Below are experts of layer 4 (counted from 0) of a mixture-of-experts language model. Rows are named router (the router's row for the expert), gate (a neuron's input weights, with its number), up (a neuron's input weights, with its number) and show model dimensions 144-191. Each number is 128 + 32 x the weight over its row's rms, rounded and kept within 0 to 255. Numbers have three digits each.
Before each expert's rows: "gets" lists some tokens that make up at least twice as much of what it gets as of all text. This comes from a sample of Wikipedia text that the model never trained on. Tokens count by the router's weight.

# expert 1
gets: " was", " is", "an", " were", " be", " are"
router:163181123105111152151136108171118107154145149116156122091191065154175183093173117121130094161149169108112162164177113082134149177120135153151099
gate0:083126119100108132106120106171130124107079105151090080090129129095175188134174100089112066089126137101126120123139163128166099145110118121115142
up0:081253113095152141110138142123087156105126101128104156103131139111092150112139151133129097115130054148108113115132112114137126140148148147149108
gate1:101110098033106185182171127140140042164129147091140116113127129118093097200138162104126137066108145174123151066082194130149126153100164107143205
up1:121123127149166151080062144152058161117139097097130137189174127147150077103211177085144099076056181076160108068136168075120132155124129124128128
gate2:192112122076158121175139121086139064115093177130092107130131119075121132091178121131158157147169104107170061147157120067072160115063166118146074
up2:113098154180109097122122135136096109100148133130165094154143136202139147118055186075088162061103131077110166101156103174164152097147087086097158
gate3:119137147123139153116132095089103071102079142136126145151218143142158104144099141128120127100122093130126104107105079099113139129122139159122129
up3:145096135142147151086111130105150104117114197115123139182163108111166090143109102147162095158109070172091126109090108086108090101156102136121158
gate4:157144150198167124122076102106157109165117111095162143129119174093173101078101141148143154139137135149132104100149125154054158126120065074160173
up4:186139107174139115116113117122192171193189157173124204120089134124098127103101101121101086166123140122101126196102136105107173102104102118143119
gate5:140161148125105193190150191089091133145133133093171207084144111108093161138114085147131075052144102160106168199128115133096088095131172119108098
up5:167146165156100204131139151153085099139123177164088118157150075132190148115165069142112143140096100187091159093151053141083133121142163180073105
gate6:119136110163168134084183151121132129142177086105117087117139142194097147147171123139142125128058150162128141176094116130157137134119157115163199
up6:135098130137128110110096120126100145147119128130142124119150166096140141098115128154165108141118134078120100115138102125097163136111127077114110
gate7:212159167151069091114104155179131106098183149100103048121123117129232129144119139112143115152046086153119119153125127147124120139131064119078111
up7:127105084155136121142165163145132174103068114155151121154066137142091137110133095089088087119161113108073174121140063126076106237079161096160164
gate8:130123174159142130101151118146134109162199138134127124118133122079125129136132116130117140120126165108075141140122141143173106175155121165177136
up8:135127086141144112086105124168136166171131095105135143148144055082122141067158152157106131073138151131127115143148119080176128170120159136101201
gate9:113201120103153163115130122163189145071115115151105137143125176128157138126122138124094132118150150111178086135118126175133148150153064150099182
up9:176092104069170075131154188063184121160111132102108155077113115143133103149137097069143117077168118136126159128181116102158152185146131113144121
gate10:140109088119150109085158132164142110143093111103114165166160134108102124145075187144189087166079097117150145122114175073166112127122163158121112
up10:116126133067117085085112175150093123081135159190132117128152167082138095140103096129140165111092125119130111219111089146101134051135195121101141
gate11:092097166080128114144083126089124110137061137150100150063115141082111112076113127097115130085106182165113106137137104170133186154120161144064099
up11:145196157089114092072068144103104120085084086109115151162167103123130099111178092142100115125105104106180100082166080136123070135081097102101092
gate12:193182151198131134163125141140124125207114060142128109043111080118145151110110125128106076135094194132156113096102092168119114146121128115141176
up12:111113083105165156134163161170112137102137163148069161166140089110133121074028124102088153145139128156167136173164127127087203104119115133089110
gate13:142206162062109126094129117152130171177141139116123083168121150203142192135146157104078124109157180167126137165109124026146164164076075127083146
up13:118065139184139058176081109138173077118116182156166104080129167113146199124173126141143136118173119092084142138139143092155149103224097135170119
gate14:120160109114115080168121100158111169134186146169114127091169159137144158139136163185156096084100146155105182160122141123147107169114113089053135
up14:163153091137109162102133080135150126158158098123142168091134088142162128109133165197140143174106161104085149122131143120153140186085131082138113
gate15:142152145159120065137129081096101124163167148105145142099154085125144154156054072153186116141107168146108132152150163142111085116131076121157128
up15:155087108113153084099102101115135112089120094158118124128112169130047068137077113136126153123137140108065108130122134107186133122169150196111145
gate16:149079165091143123083126154106128180097136120117150097157158112207194142171157157144129114105161181119129131108115076116149136134151146071119110
up16:140115115160100121130135156133128096104076163142137189178067093087182123102139128167113104111129114147106109118111159171170140119135132148134128
gate17:140143120150157162115125124138182106164177159107143125133153117067170115140148116074120174159117093129217104127127080162141145124143138128145100
up17:111104109133134165074123145132111164088119099122097136128120091149111124083098101120139108099108083166095170156104154141153102134139103123161204
gate18:108102168105115103103126148168117162104108198083146103143145101186124104089123090145131083132152126118138158192139115096162092139051157126077147
up18:113122137097155126181147107116115111108094140165131124112068168121098110101194126128150122113056080160178134127188211155176163143085120177114117
gate19:163109122055157091149108082164149074136121120096184137104137067147159187153094068176204192118106161094164147128084120132129102110172131118150150
up19:178136125151093125155129110178142158164145134102129146111129151099189169115150148097137105162079088164023158086116124176151101157086156148138142
gate20:116127066131149099098129122109126112162073178127114105174124101105111162126168130056098114166179096085162176120097128152153122092192132119109143
up20:106169250122086116133148094124149145156144144151123125157129201133157145117154076109128145122133066102139104156158078150111163115080116093139130
gate21:121128069164125123179128088091085134194095144179150141142136155048133098170146094138104124180092094130127095172142073120120114141094121140097150
up21:070184130153140169111073114169149160130189138106143133138111166119115130096090110162135100144142108110103069129097109108110161113134155149118084
gate22:085118169157151085162109111151131129170106085102128124118160153186149100079089149140159163056143135089127071136120110096178118139136110140134124
up22:090107159139170080188119146081061140113147110097097121176172174079130132073131090094146130090117126104123125164083086126114155181145136108142129
gate23:116101171131096139118086147090141081108147094108127124116149126204113107100126135100125099143096100121135123092084113161073144116135081171154132
up23:079134084124163123163175120169104183109093127141077069151108094121142113150136115128130138139104103113092149142147101123174158142102113125127095
gate24:082107116129152135091144111144143148104215146143138164113099073107133125149088093127112143169108155154106129151146205112186129123117080118117083
up24:104130162195106144138161184125123132131104138163181125128124079178147164163221142112149142148141155110150152168087167125183140184095112117112073
gate25:110101037091083138108065146148097154131149143103151157117149122137159149158153136132145175164112134070129126137131139056122109188145136152136057
up25:062121125145061035095108143102169138103142150103117116158123035142064137124137141132143147133084179139145112081103099103111129125105092145178154
gate26:132081126136154124168116164103132103123081102147189136195190155117195152114147166100130066138118127104162111115128149009160087120193171159198115
up26:157110043132110147094110073161131125099156090136171171185110101169096115084180146054104134170070152139118074070061176092124141125140177098154098
gate27:114120078082074111175146145170104103127114123110148122136115149123105073148117190101176123130173150159135126122127165118107159150120128119119097
up27:179138088136118115125100089153167112185131130145110130184137083179121081142101113129130112083120103087097110137087153191124151080140143146119140
gate28:112120150151155105155149125113099102119184121091108131160163064142163159172112195152135127109116086135171127172119108067127116194124121183139152
up28:177148113210094111124129151178159117136140139090112130149077122146182110154101123161165167117086094096145174055239098116086151117138121113082119
gate29:137114114071093095071108109137183084130103133129152171153157134117186154137157157150103093131138150058131146110161151123145084110151136158145034
up29:153077126102121144096138121054139141157080133112118113138108136107127115081087125131057145072108164192088128104071120117150145119145154089140144
gate30:134117129123122125144120155143141043086140136135091112094129099171100110061105129186125025206084101072130154121139133105113177079039142142199097
up30:069125095110135145075145076106158116112149072113054133151105139102094172072120136153167155121149095089182169165174112169090137155141112123126138
gate31:069129134098160141151120116103125124123109169095109105157101131127149096083154111082126106136119139181171109110082106113106162155134090132168146
up31:083168098129155178164127171064077117166145090032095135164175163082165153148124096124125140116142130150125120117153122108118167119189045135172136
gate32:107121129121091155107158130135108139154118127153154155141147116142111102141051198114160077087127158079145102097102076184153121093124141105122111
up32:112129074074136145165171097133094129139074124109096135122144137059141131128115183107142143144124089127098128159138123164164098107095114123153092
gate33:135132132146137144109129095197188151052119128154122168070120101120146135118140145091115098173170101157076153096127156139111061160161124144162120
up33:133183126098154170139132104150116152107187162096079172107058090172155119149178171101141100137079088148114152140109112144116136120127099151134150
gate34:147152157148121072125179089145088107108098153146099139103138095141105088057180099123125092045137177142106141142085093140102118153065118130106108
up34:140111088107184134098115089170166116167103108133110111102075136168119123211143092154155164135099123117127146095166146095176146164163065114093147
gate35:073113173134164171145120159117055141096092141133160131096197107153140111094199189169130147106163169150176121158083082066127126125159096097080127
up35:084123135111133151185113150075174159148102112151148116139148156125125119100178142143121119132141158137079110097107106166072114081124138097140113
gate36:061139125089175169122168094128166123092109125136135172137067143189103150131167167164093109115101148121154129160123126090185126166058169114076161
up36:136132107117101146118185092148150105109166104164158129046127151139097107127145120128151133112164157145135160148140113148136151102112125167146175
gate37:086166087104149133137153233170104121110114151139110083064136105159146137000140148171096088110096110168134117199077130091193127098128121118106168
up37:128117091135151092171127158104093172138107170091139130138153116129189156127085118104163141087112094195133071143127162147183071131107188161145133
gate38:098099104167160133040162093160119142156128134130091167159069175140120110072124105047133117188135152137076113141079120124127144154108150147135089
up38:099120128066114122205109063120131137147131178099156104172171113161089110166104109087110136114130144139124070096042095178129091124121159102120102
gate39:131183107193119121129197116072160127115119181159091135090168127152108166144152110140161152149106121145118091120130136168143186177120072090138154
up39:153094128159129122121160120123155108104132086140147118166122114094146127069182060148139123127094081168139107123170116126134172108101089162150082
gate40:097121117163172135051119067140119099128167147112125113116161084083136102099166128108138107131114143119153129202182110117169107097115107088128141
up40:090207075127147140089143092100179153116094180132135117114087117137122155178129175165168101096176104133172131116112137144113177111097187171142122
gate41:114130076127132094081096140082131201140093112163118167156078108079051108109143072130162096135142130174175107192126119152142089117132163165171129
up41:104186106158123135131142109149169132140134100099162171094106127190105168144068149171105066148152109149086149131090157162144097143127164114116180
gate42:102126131138047135086120170156074074107137187140167092081123182126108117111142113150091153085147153090096124114145118158164163107108148123198100
up42:087144115157148093158118105129119146121094146079091101153134079150131098140090097160160175104134107173117078106110119042067118139136104144101109

# expert 11
gets: " to", "–", "it", "ing", " not", "iv"
router:101169069081135095174156137156082083136177139132119113153189131172123167131103082090191082127147130162132173159159108094149153151154151107080073
gate0:128100093128135174145126082138140152136112156110136145079118074130096166152124083162077136127160091063119185104112109112121147154075201128185134
up0:148111109134127097135230135128100102118131147156161123061191062141171095087189061116174145127149113113142174045108117127125165101130113159157150
gate1:107040144083127111174126109154114096124115140131119154132137105131106155140171140154039114167129119123178108060106146111092123129079097092119155
up1:133107163099100193111136090176137111148097136116126143082146087183062151131160132166104169136150108162168166095123159056130124195117121123135156
gate2:062103175149143085118088128125142146121068089150145115143087071112096119104140126112143128149159155104125059093138107152129152132130169166178134
up2:117157140154105128179199101168156192118151163124076127146135165119105111143147149117076136190162119208123179132117109061101163149128074128159137
gate3:086100129106181126106152136191111135132172102137083144233108161125157134109107131160095112129066067130115136177105133126181064139192116110187187
up3:104128167137094141135139133098102111072095168075137106083130184186139111182102091173136086071172164121189142065153112145147145183124074118095093
gate4:136136128189124163127148148076124130065135102167059153112183100112078125115121199135156179148101138165140176134118092099168111188072135194124110
up4:129173108120112107189117110106198122122123125120146076140122090118105091154178078151139118075181146145116082104142127117113146094075114089112175
gate5:102106136128181177129165068103116134074060102124144145112110145145089116120141155051106162199075200123153093092155079106111110097070124134159102
up5:162195160088076148142121128091119176131157114122134115154155101128076116117197122120162086135132126142083145147148193084140156082092210147138149
gate6:135172122105157093115186098148081085176115101163120128080109229105134162082099120142137156110097118086150108120176087141097085124148094154096125
up6:099076083127106124132173089073138162151155087152082144172094143096158108127116092176109122160093146125155170105126131111140115174153114172133141
gate7:128130135142074120170121086125173126127135154077143162110126161123126124135166157125102134225071120089124117178126120079139095137124119093198092
up7:120131086129110126101082114096183126158159099059123136164130149123119189077151119132087151134100108118164173069130185096083164166127115152099122
gate8:129142125164142136081123167147102136184115177167120109138109126106138109115136109117106165104134116135143074146154092147115134180165146137108181
up8:135130168118126062128130086113107132148170157123142126125101099174170071066123114120064105103147084119122163175104094109171150110153161128103158
gate9:093100170143097089131154144144095121146064095167160112122193104108143141130110144123104126106116115146111105109143133157087106120101165084093177
up9:145160117135145107171122133115068161134119105110162124116098084097122142105168159103144154154134105184154154125137176109118124101152158127144130
gate10:089126118086117105187118091099111110071118168132125117159148161099046208137145112161113143132139121161106066107219135175110153128154064113097093
up10:130121113076160084162132154114145177127118106189139116105125119117186176106123115199182136167074110112140122116094149129122090160097129118099136
gate11:151093145118159132143063114103086169101103054135073139169155070155143136107185133171093187154138133146141148100136107165081167121198133105110066
up11:109140140149127092146135082099143102164152155089135100126153120121102141126146191122163138085139106111081101112110120129142072153147138086188175
gate12:124166187113085090078122164179162075128161139158136101078177138068164157104120169130119105079118117162124103172097124140107126136146090082123153
up12:161091158138069150139115124095132099172085110165164176064093153164103056113162118145157091173199225129127113140147155139101129088149122151081082
gate13:109175145081143139175095117072117141175143173131188089146110151048104200098103168208072143105134180124170115105142072113072131112083075148129120
up13:152095141065185130169141224108204163108092115157098118116085158120102171147111171107150116154132149167092107077141100122121135070138072144070137
gate14:128117074117121158140186129103073126145124127095162145099152121092097070175145121112151177124121123147132111165148170119121168089087140090135124
up14:112153123082138144085139161115117138200123174198121192177117131124110148150159092135116137139141137077159186135093164069171073170109139145110155
gate15:121098129126172117154093167165133107115159158145128184049131180160177124094107132194101060094161167173106162127104104097217067160138135132102122
up15:167074116095131051204076204050119191128153148123110072126122209102141144152149125149176149099164125150182150128150117121065112106113177152149164
gate16:156080129122101144132143115137159155152134101131142071175129151108124159144184099157132074106084109121118141078171163075155108190140111181139134
up16:108114136088123130080132114105097107089141084148116143156141112136114143128117112128131098169134106121104133141137120103140140108146150081168150
gate17:166106098134171107123118163080112146146194121163141156078140023138136125103076133067118155171129160128124135162078093159135154036126128144158178
up17:097183154118120100111124143147119078115093117134133126140183189098126132119174175161105078035079157133149145093098083171087126130122108097170148
gate18:096154136188079098091155121189078110129113129140195131099131082132142145084113145089091127087169165172133138195076103139141122114109128047194081
up18:167189097166167122113093162162129192085112146168180143164099144175126119206117101094098091130117139142115174127178099096151100073110145122145116
gate19:106128150113161198185079101184133145104111138082124108123112080060122218138126140080090113123138115128085124113115077048121126144180125163140066
up19:141139119167097160162075195108081086159147125110100118094123137132117117110087132105132152098133121117122143127134043088158095089164117122118186
gate20:112118122119111089105094152178119139134137105145150183144153185080095141193169170106120160147119125095112138153169085124164126158129172121154142
up20:111099156124091156139159155158157144148199198143134178186149072113144131138154128153165197131098119122113205163153116117111157134121157159131125
gate21:128122172060110109093113191115132092148117165125129042184149093097141139196148109138183129122194138123195168169123080105084142134130098164141135
up21:175106071158176086142200082163134104113108121141088120113091161098116147075039120104079109126138137107141146112226100139075153089130162135084118
gate22:143125164106063082140153088162110119118110126073080131194154093134081104108099161091144113175139157112101107110163119105143079048105156141113146
up22:155112129098110153138094122154189148115166131132165186104096180141117124129094163083121120150125102082075085078103096050162138168122160155112124
gate23:102148119092044098110179125132169165072177131107148154129127070176144088104143112052153063080088116116120079100135163112102104168108113087164121
up23:104151116042149158121141111149183151119141031171149120121129118163118190119110132104140118158059112121166153123148099127159137166153163131146107
gate24:175124128149105132146163111143148063122074187103193130107127129172153140121154147126140135095127094152152148160110168118101121134114139195111166
up24:174091129101173123113118067198118073117067130150184126178084148150137117074110110157121129072124091152142216158112121141084113118127111136149131
gate25:129150087124152125186160087142087177116176100086128101179150127148130096149184137105134145164117153149134140125114124087164137093143135132124086
up25:072119158145149133081068172128110099089143142132152101146162075142117173057120133147147065122122153136176123161119137147168111137135092121189085
gate26:178117118117161179103096127106118150145119145097148126093118102187163152146148085156139119144149129103149145128130139156084111102128163168101112
up26:127089110108112067124067091131147166116122140140166165095157115119133149151100115132122091072113076150097090094098115111149127143084092088162175
gate27:112155117087162116104117160132166109139152144133098136124065102140135128142153110124156118168117098173135087095164128118197123086154171124141102
up27:190154087070127152144135077094115111205134178162115151169112113083109128081091150112127072176176091150117090107148136147165182134140162103134130
gate28:163114157087107173126140178169124125208143107147121098110110087105144119095134112149091121063115076090092083190130067116088141088165151207145109
up28:105172126129126094192158144125117120134147176124115162125078152137128073070083103145069137118115092086074141125105100100138146130135201152151176
gate29:177140143121111083165115080147140122115096179149116061145125135087149109130174110082165104155128145171118099059135143153092139108172123137090115
up29:166083136147144156080189128126130057136129121104146157141068088100207073145190089177098121139142099111099116049142092144115116114139125159117180
gate30:131108113135147077148185174093113155132120096129099090113217175124165150088113122143114088141193079162148208106172112056105140130114127128128180
up30:157113102095175122142148127085119101062189145113119107167139122169184152146133084098152094148090060128164131125124071212132114084128146175111081
gate31:098151132160152112148125103118113134193143074189075041146131164106126129188118111096123105111128175119124113174110105146129176109092147155110183
up31:077181172093147116137156101129123157097140153175087136130113144116128118166105113172115132103023128104124133115142161142162142092130200095069128
gate32:160118178169157081169151147080079133095087134101093134113112153144154109148056082122144205087061187136177142116185166126135145100102186138109170
up32:080134172072137167171176142061089119184109131143107085165153160105128114117102136121159164076168125128140124142146115053114092128147074119153153
gate33:114107166143151138143154147122128188100142080111137165104121125129093066104105197125144102109126055085174161113107116087180125116132132130119090
up33:119174128174089112128118176185140103120126139126104140098170141107080146148133111180134132138123167154083123049145137115101117106090108152134125
gate34:128077082182163086095149159095197146176145130171178099142135163173116097186122080164084108195136055143061164149145165111099160170127093096155137
up34:167126118160154137086149109131121165133124172142156134138166040142114143114132125129132099093146133101101050100144136184129141129085135114148126
gate35:155152221057127120116088127095190152104089146154147116152035114133177149098078112163120105124102137162188133152150080181142088160111131178159127
up35:130100146099107138138162103140126091031129125096101127161079175180178106040063148182142132088106095151191144159083147191175117148144104153146177
gate36:120125166082141049110125130141151074164171120115156149156118103119136146168157129174143151105131111109172064157125091056158100111098105151093061
up36:158161093068164116139088173103090123142108114135094090114106101108149140137153131121141047089118098151132125109084116162162081123107122134140113
gate37:088133107149173210087138121123113127129099139075172120174140071128123150130126098074198112152173135188116112099099170099113155130172115121136220
up37:084092129118179134155091138154129179083095191135098078091155124151128120135161119185139063162118086129157140097137105108173113205145117129195154
gate38:133129136170178093137126148122101133122211131157052138079153138150155092143161128093134148062093146155101151176136160154152177169172099122121108
up38:226159091157160103087170146133124098085163084173034168158113148134156146169175138102110122056098123111107146108120122164141124125159116188121108
gate39:088133081150124211107154076219158151077079125178153113183080161175186173157158152192091100098088176118141162130087148154159142095128116132075131
up39:111175149143079210103158153144147097087120164145142119108123079155100159119147136177103122127107078125125139113130147090123147109139057141138154
gate40:166154125147081156176133089199163152112119144133081124154116105157167121111122168091115111161141143109103163126104124103169119097084108094118151
up40:180077103171165159090089168157129128167148145110122143127155117134050141134137095140127132083144152088174157122158127154149107197131133180106086
gate41:182118166142156142151132071149171160107174108176168104117203117130127113100103122118147072130125141143149139078139121097097133143130149105145074
up41:068162168168097053094091108124092078123174152135046145122083134210137171167131098172114180130115057168114107159124149140136124152132120117142181
gate42:128095143080142123130131180148170132098049068150099119156176093213135127125121096186110085099128146119121119123062111119149121192124108172091099
up42:100127099102153127136134121078116107117162160167135130141120084134188075110151084141135132146108083106104125135123160117102128104105087075132128

# expert 4
gets: " H", "S", "H", "B", "s", "G"
router:144153119102136125212095150124090101146077147191110117125111120127158164114124080103101089114166125093145186169133100104085104207142132086176114
gate0:107097174155103084134206111072160111148144133108121117149128139135139160137129103140145122211136104104126126105134140150177158155134110128059176
up0:150108128104127039084118129123149101171166086122085098124131134135144146157098131140102135121170133117151109156136110081183096095138091162156141
gate1:145068176150181071174104131155113143087129086139185086117155165058136138152122143079132134130152119062160150138110165086138148186188110176110092
up1:065193123112124103093097110135113206112156123131121101080123092156115068123093087050157177029127121113130150133155152148140126073083112140133095
gate2:103144101097085157139103139141166165176076092109147054124160158181126151081138138081154166167098139094117117101100127061133174137124062120085156
up2:157148158087128096070155116112158077166195168116103133127115143109101099123113130128168095086148113102100114144134126187148086131142169059144052
gate3:159115079111180110131061120160158102135109116109118137103203130087208136132172115089145140141128125112134133111140146125144125174086148074143184
up3:161135101176153126139089078092144160142172132144126176161123124097196143102059136061135101101083129124061104117143160133199131116080110108174106
gate4:110111172122206180162104093162181080162122085130132109109134149093077093082180137078133155090086113141152033161158139181142148123045120095091074
up4:126160133129154070094152150162145151126156118117133074114085180095176125108168162163105049127158102100154177133095154130145154101129125144149142
gate5:131110096111143066107118136089166097170154103099107120112096095189097148098165108148154123105195127131133140147148085133181102130157135145140111
up5:110084122140190083130118144194138099102144119176056131167141074161139075118113103120135115118121063150168203171113153131061163153189178127134134
gate6:111178127149124138070163125210086146102124156082156098088137094140072143061065141152148124183164108130151094115094170137183135157092119151122149
up6:103131114167132094142138173106112141134116143100125133118165161079128133146099117088126130103099138102153143130171209158136131100116152127154102
gate7:183174166119136138138123160093124088130101129166125073123118088144095149147161088194122140136085142185096145110127108081113135131155124147179115
up7:166103117134096082107113119093085073165126119177094141124093140097097159172141087095056099131142121118099100151140103108133067185127153147139145
gate8:174120140136084097123105122097083141120224172171123130144158132084194139075100125171117117172170108099148147187142136123130178062129111144204102
up8:094140138108120147142137091154109165116151166129115085161144092137170127110151147133109110141153088159124109157137138180086163052083130101097136
gate9:089105085142095144128075163134142111124103162119087108124149158153160126165145127155126101162136110065120153187116136120131101099190132136098145
up9:147168114166104098052084146199120102131205120158208143059135114171143153116100112062162147141148162201155137134106164131136153099147125193124195
gate10:100088116118170091137129102147127079084093165102109129142161119117144172113069117157127094109128105093162173108142064235167155116100141125128096
up10:080162179175119109144144186131200088099161127133135158111199078115134157168161100112126162152180100140067116143116152122122110176210129190109137
gate11:116161093147111145172083097137166089154104147134108115124169193101105097101136115133176168181135123185168151155159098103121091148086135083155175
up11:098160110118147132130123112151087104140149122146092150176109134114103038088081142166083124123115117132100075211128142112103076079104115053166147
gate12:139128135142135061097135123158106121105106109147110119164218122103118147151141165165106176188133122166156149164082112056157151193096109162163159
up12:107087144160129110105112119152127112127118105110125134109146168115141148135110118179067169114123111102154122082122148079182142111197082092044093
gate13:030137094103173117118116108124140092120119130175129112138121105156134167204117176162112100128110123128146180109102131130163123140173081131144056
up13:142084139158170161126124098109105091127128128101165178077119164158151130138128184116078099105118125123117150143120135081114109182136095132113123
gate14:120143153159097110073158143110128161086077133151145150119117177179089125155170133114182076135133139150100109112184178131177090073165137153097081
up14:138162165138077125126097109098147076120123133150116083123127131117087198165128058094123117120104152115149173155159149127109133094085236148113135
gate15:156098142120079146124153093159054135103109106144146126095093091099111065140130065099109177105110094115081136111143137128143110110112064135165092
up15:112104158166132145146147121094140129185111142111126095111092125115120141146111148064124136178095156158130089100163129084123152229098117165083186
gate16:138101109098154201111171170134138115173089076163164121118184188067124130098114120143141080131093118082164094161120063132128111158086059122059123
up16:092149165138051168102165082143103116121162150148146129149164131196100128095118095148126125088147096134176095145103110155089126085155164241096127
gate17:140143138151188066078085146182156132135182063111106143100153149141154119120120118149113162114113123151103134108103059113123162109176079148127139
up17:088149196087104161134118162113119143059102107116057119109116119183102147133142190127183137090140113122131183152122188118124104111161113174144114
gate18:147102097095101189143144085133155131128124095151135111050078148094083126126118166181180137107108189129123142103126090116182104150120166122096116
up18:111058134133117179084117133151104175124107114135105145107154183152125143130112131119085125063124120136139112155134093115087168107077082151114082
gate19:171124140150165082095134099103129124126118123110197099160110162151115116124108108118064076073132124115161131127186061135118097173185093115131146
up19:095119178145095161159078119178114079107139135109124101104138183094127092095111159108128057142092066155070072154103116168214146130115132132098123
gate20:180135100181068096124173116140097120107127145130161138151121088134117095160096120094125207154111131110107105076130129126118186151132127106120120
up20:167136100172136117119112177172081130184161151083126153153135060163105076098130108129121152156147141162046133127131131159093099082140141112091134
gate21:172100089183131172101111107173161155141109137161134131097117119059092131136105073076149138099114168170084155067186085111158109134105147121180156
up21:145123126144131130121117080127124130161090095121153130106127191104111073133099088110086104072095115193096116131151136116151149129152164162137082
gate22:160106136094115089146134121143076082144036171145134139126144126114070117185163120127147164102200118128158141150118157112086155076100112140111100
up22:132180204108116145196134148097121159103134176092135126151134170102090069126130121163090048082182147152107122162103105115113165116135078163111129
gate23:208136119124187170122075112126038142141102143179101165140097077148083165135171151074134177116112123097166120120163143089114131128119094151172114
up23:190183197171211141088100069164102071087160181095127144162134118159145149097114134117144197164068173164127177144154124132188095158110084141143138
gate24:153119091105138181078139104135111146121134165159089161146107150189098111192135139091102179106178106115164181092152143137153128116166138133166063
up24:117127148137156106111165077112090149180110142171100085169125137134130148200074080082096154156093147169079164179081132091084189117079112088151132
gate25:076144141169134085187158117162097116137118186182141116143094098115192097116133108100135095100164116180073145135104124107056101151145044115062174
up25:136159080173114113121125123099161122108155154135173092139156124107191142117137089075146151117183078114086113125164186101178148132120168138139068
gate26:150083108131134154099146111131179169127127118118058129105109110112138159096115203134081128080122166187085103170150172122162083130103089158111111
up26:120107093126123126144064116132130180108120146118090099136149143094133163135140141128083144113181138134046141167133144140155123102140146173134144
gate27:132070153173121125115164022151078079123178107150138145141109139104082173097109139170172131151113157149105170152193112106073162138117106152169086
up27:115087110107110112135105137139131166112099183090141147125088172131119134108122122154114207170165142116126129181123098097184103199103208161152136
gate28:146117111121086121175083079122133124174118103130129090109120083110109167136124104143079072152114146155141119144132084139109074155146156109148135
up28:100149162121097121186138110160088135158098127097109056125146140120182176118100120070170096155149124077100126181155176126158083151119139124179129
gate29:152189107152147074165186100140103093130135146138141125132125124080113156130091156098109204126081096105068154152150109127099153147126136072170118
up29:137136097075159130091112107121160108119086163089112136106135162133111149087173142159112091201141133091130145059075133122156134090162111126119124
gate30:116153168105134123166117110151104116120148178116099087067120068079133102176164081154158186176171125151106124102129108120118115126122073125137145
up30:157116154143171147136143095073159091101121130119086110154120208163047136200154109111102164154094117133126190207130129108080117108185149090125112
gate31:147127137127079150121137131128155144061097095129171136115164145101133154167128087140159135125131126144155128124139165120156119182073129172108147
up31:128119141153112158063129097143177142124124091198110140142140126169089106171104145133163146140151073083090105106120082145105148149092123152165135
gate32:116097123140147170116128146115205108084099149142141119091105153125096090120086124114083141173129141170129177145165134088097107105075047143185093
up32:076140143122157115101129162125167119177132163136183119102154170085108123089099117138092127088161137169117125172090101113138123074121056141171141
gate33:155151152070154092162094153131120122121171169149142139087122123185136133131150104095128093124162160095149100092130145139139132155086109158152074
up33:098106098107133075109133182153129133106029111102128126165154092181139132138100091138168160152112109115113106098135123121174172121134106062183115
gate34:160124158139060150157105113122088050093065101176162111156133110112132168172142190140118133114116109115106110097134164173122083137098148079077114
up34:107162098111145124087191150124137161144172128088082089111114160158119127178116150125160141118096158149147093200153089084138069070117109177160115
gate35:118082096140133192115147118173061159117102143178087101156123136195122141165116141075172150148114143113084143105121109098134159146111171124128165
up35:157131180121083100081138137159151124063061145144100148115158106162192145100107151161102129109131092110142136134109199127105187132099121169097148
gate36:141161129084084152101125141130081074142171170117100113111134105102149069134109138126127107112175149067132117119136168128144179198105095156150158
up36:140142111112089147117159095086147142199090172120167134105137121105131128202022143154186141124079157132183129103146132106201109098113127094084178
gate37:140132140105130109149114095131095107158154147138152162147144139165105132130126145120103150133150118141074146100146143114088147136141064109125090
up37:151183125094129154141097124125145072183233131181071104093165141177102081176147103114106154152156118145105159178100153137143125090076101090123168
gate38:105101143117149137120073167097141200219112177163119139057137118182113150147135137151062107153143129048128173140179051147111120103214137198117125
up38:179098144154102120097104153103124133192128090130128155128120067136082108124113108150096108141104111126162166148156100181131174108112165107179064
gate39:107149102164140155081167130096130120080158137103098107149129086075214098069130132123142148114166133200106072118082094097138193065155147128107120
up39:128181108075114063165067121063109115128094086170145124146145151140080121145101144131114121103139118053109143154156118138060104130101094120163166
gate40:136155134133160118128113161131089177146101142146137128062119130136109149187131178087131111090101083103107108185148116142131082220149165093144159
up40:134112152149150152074129079151103163143128101156150177084149156138098054150137158179102173168170145100211163088094128120150096156172121120151119
gate41:131139187137107094138104115150173100082086145090123152150146096202193138126153165195149145141112090172137158099128146118130133130121101116158124
up41:149086157145138074098146137149125101157162127103113129121124061086159156088187159161095184145063130124117116200104094170136125140128126126162140
gate42:129121101112102138106122131182136237141102026101169181134157152096149111089168104129056131127066155130096071116134100122091151142113133167103101
up42:137103141080098082153152073089134165111145185092123128164130168143120141153116185130162116113131135140176122146124161155129129103151071152163183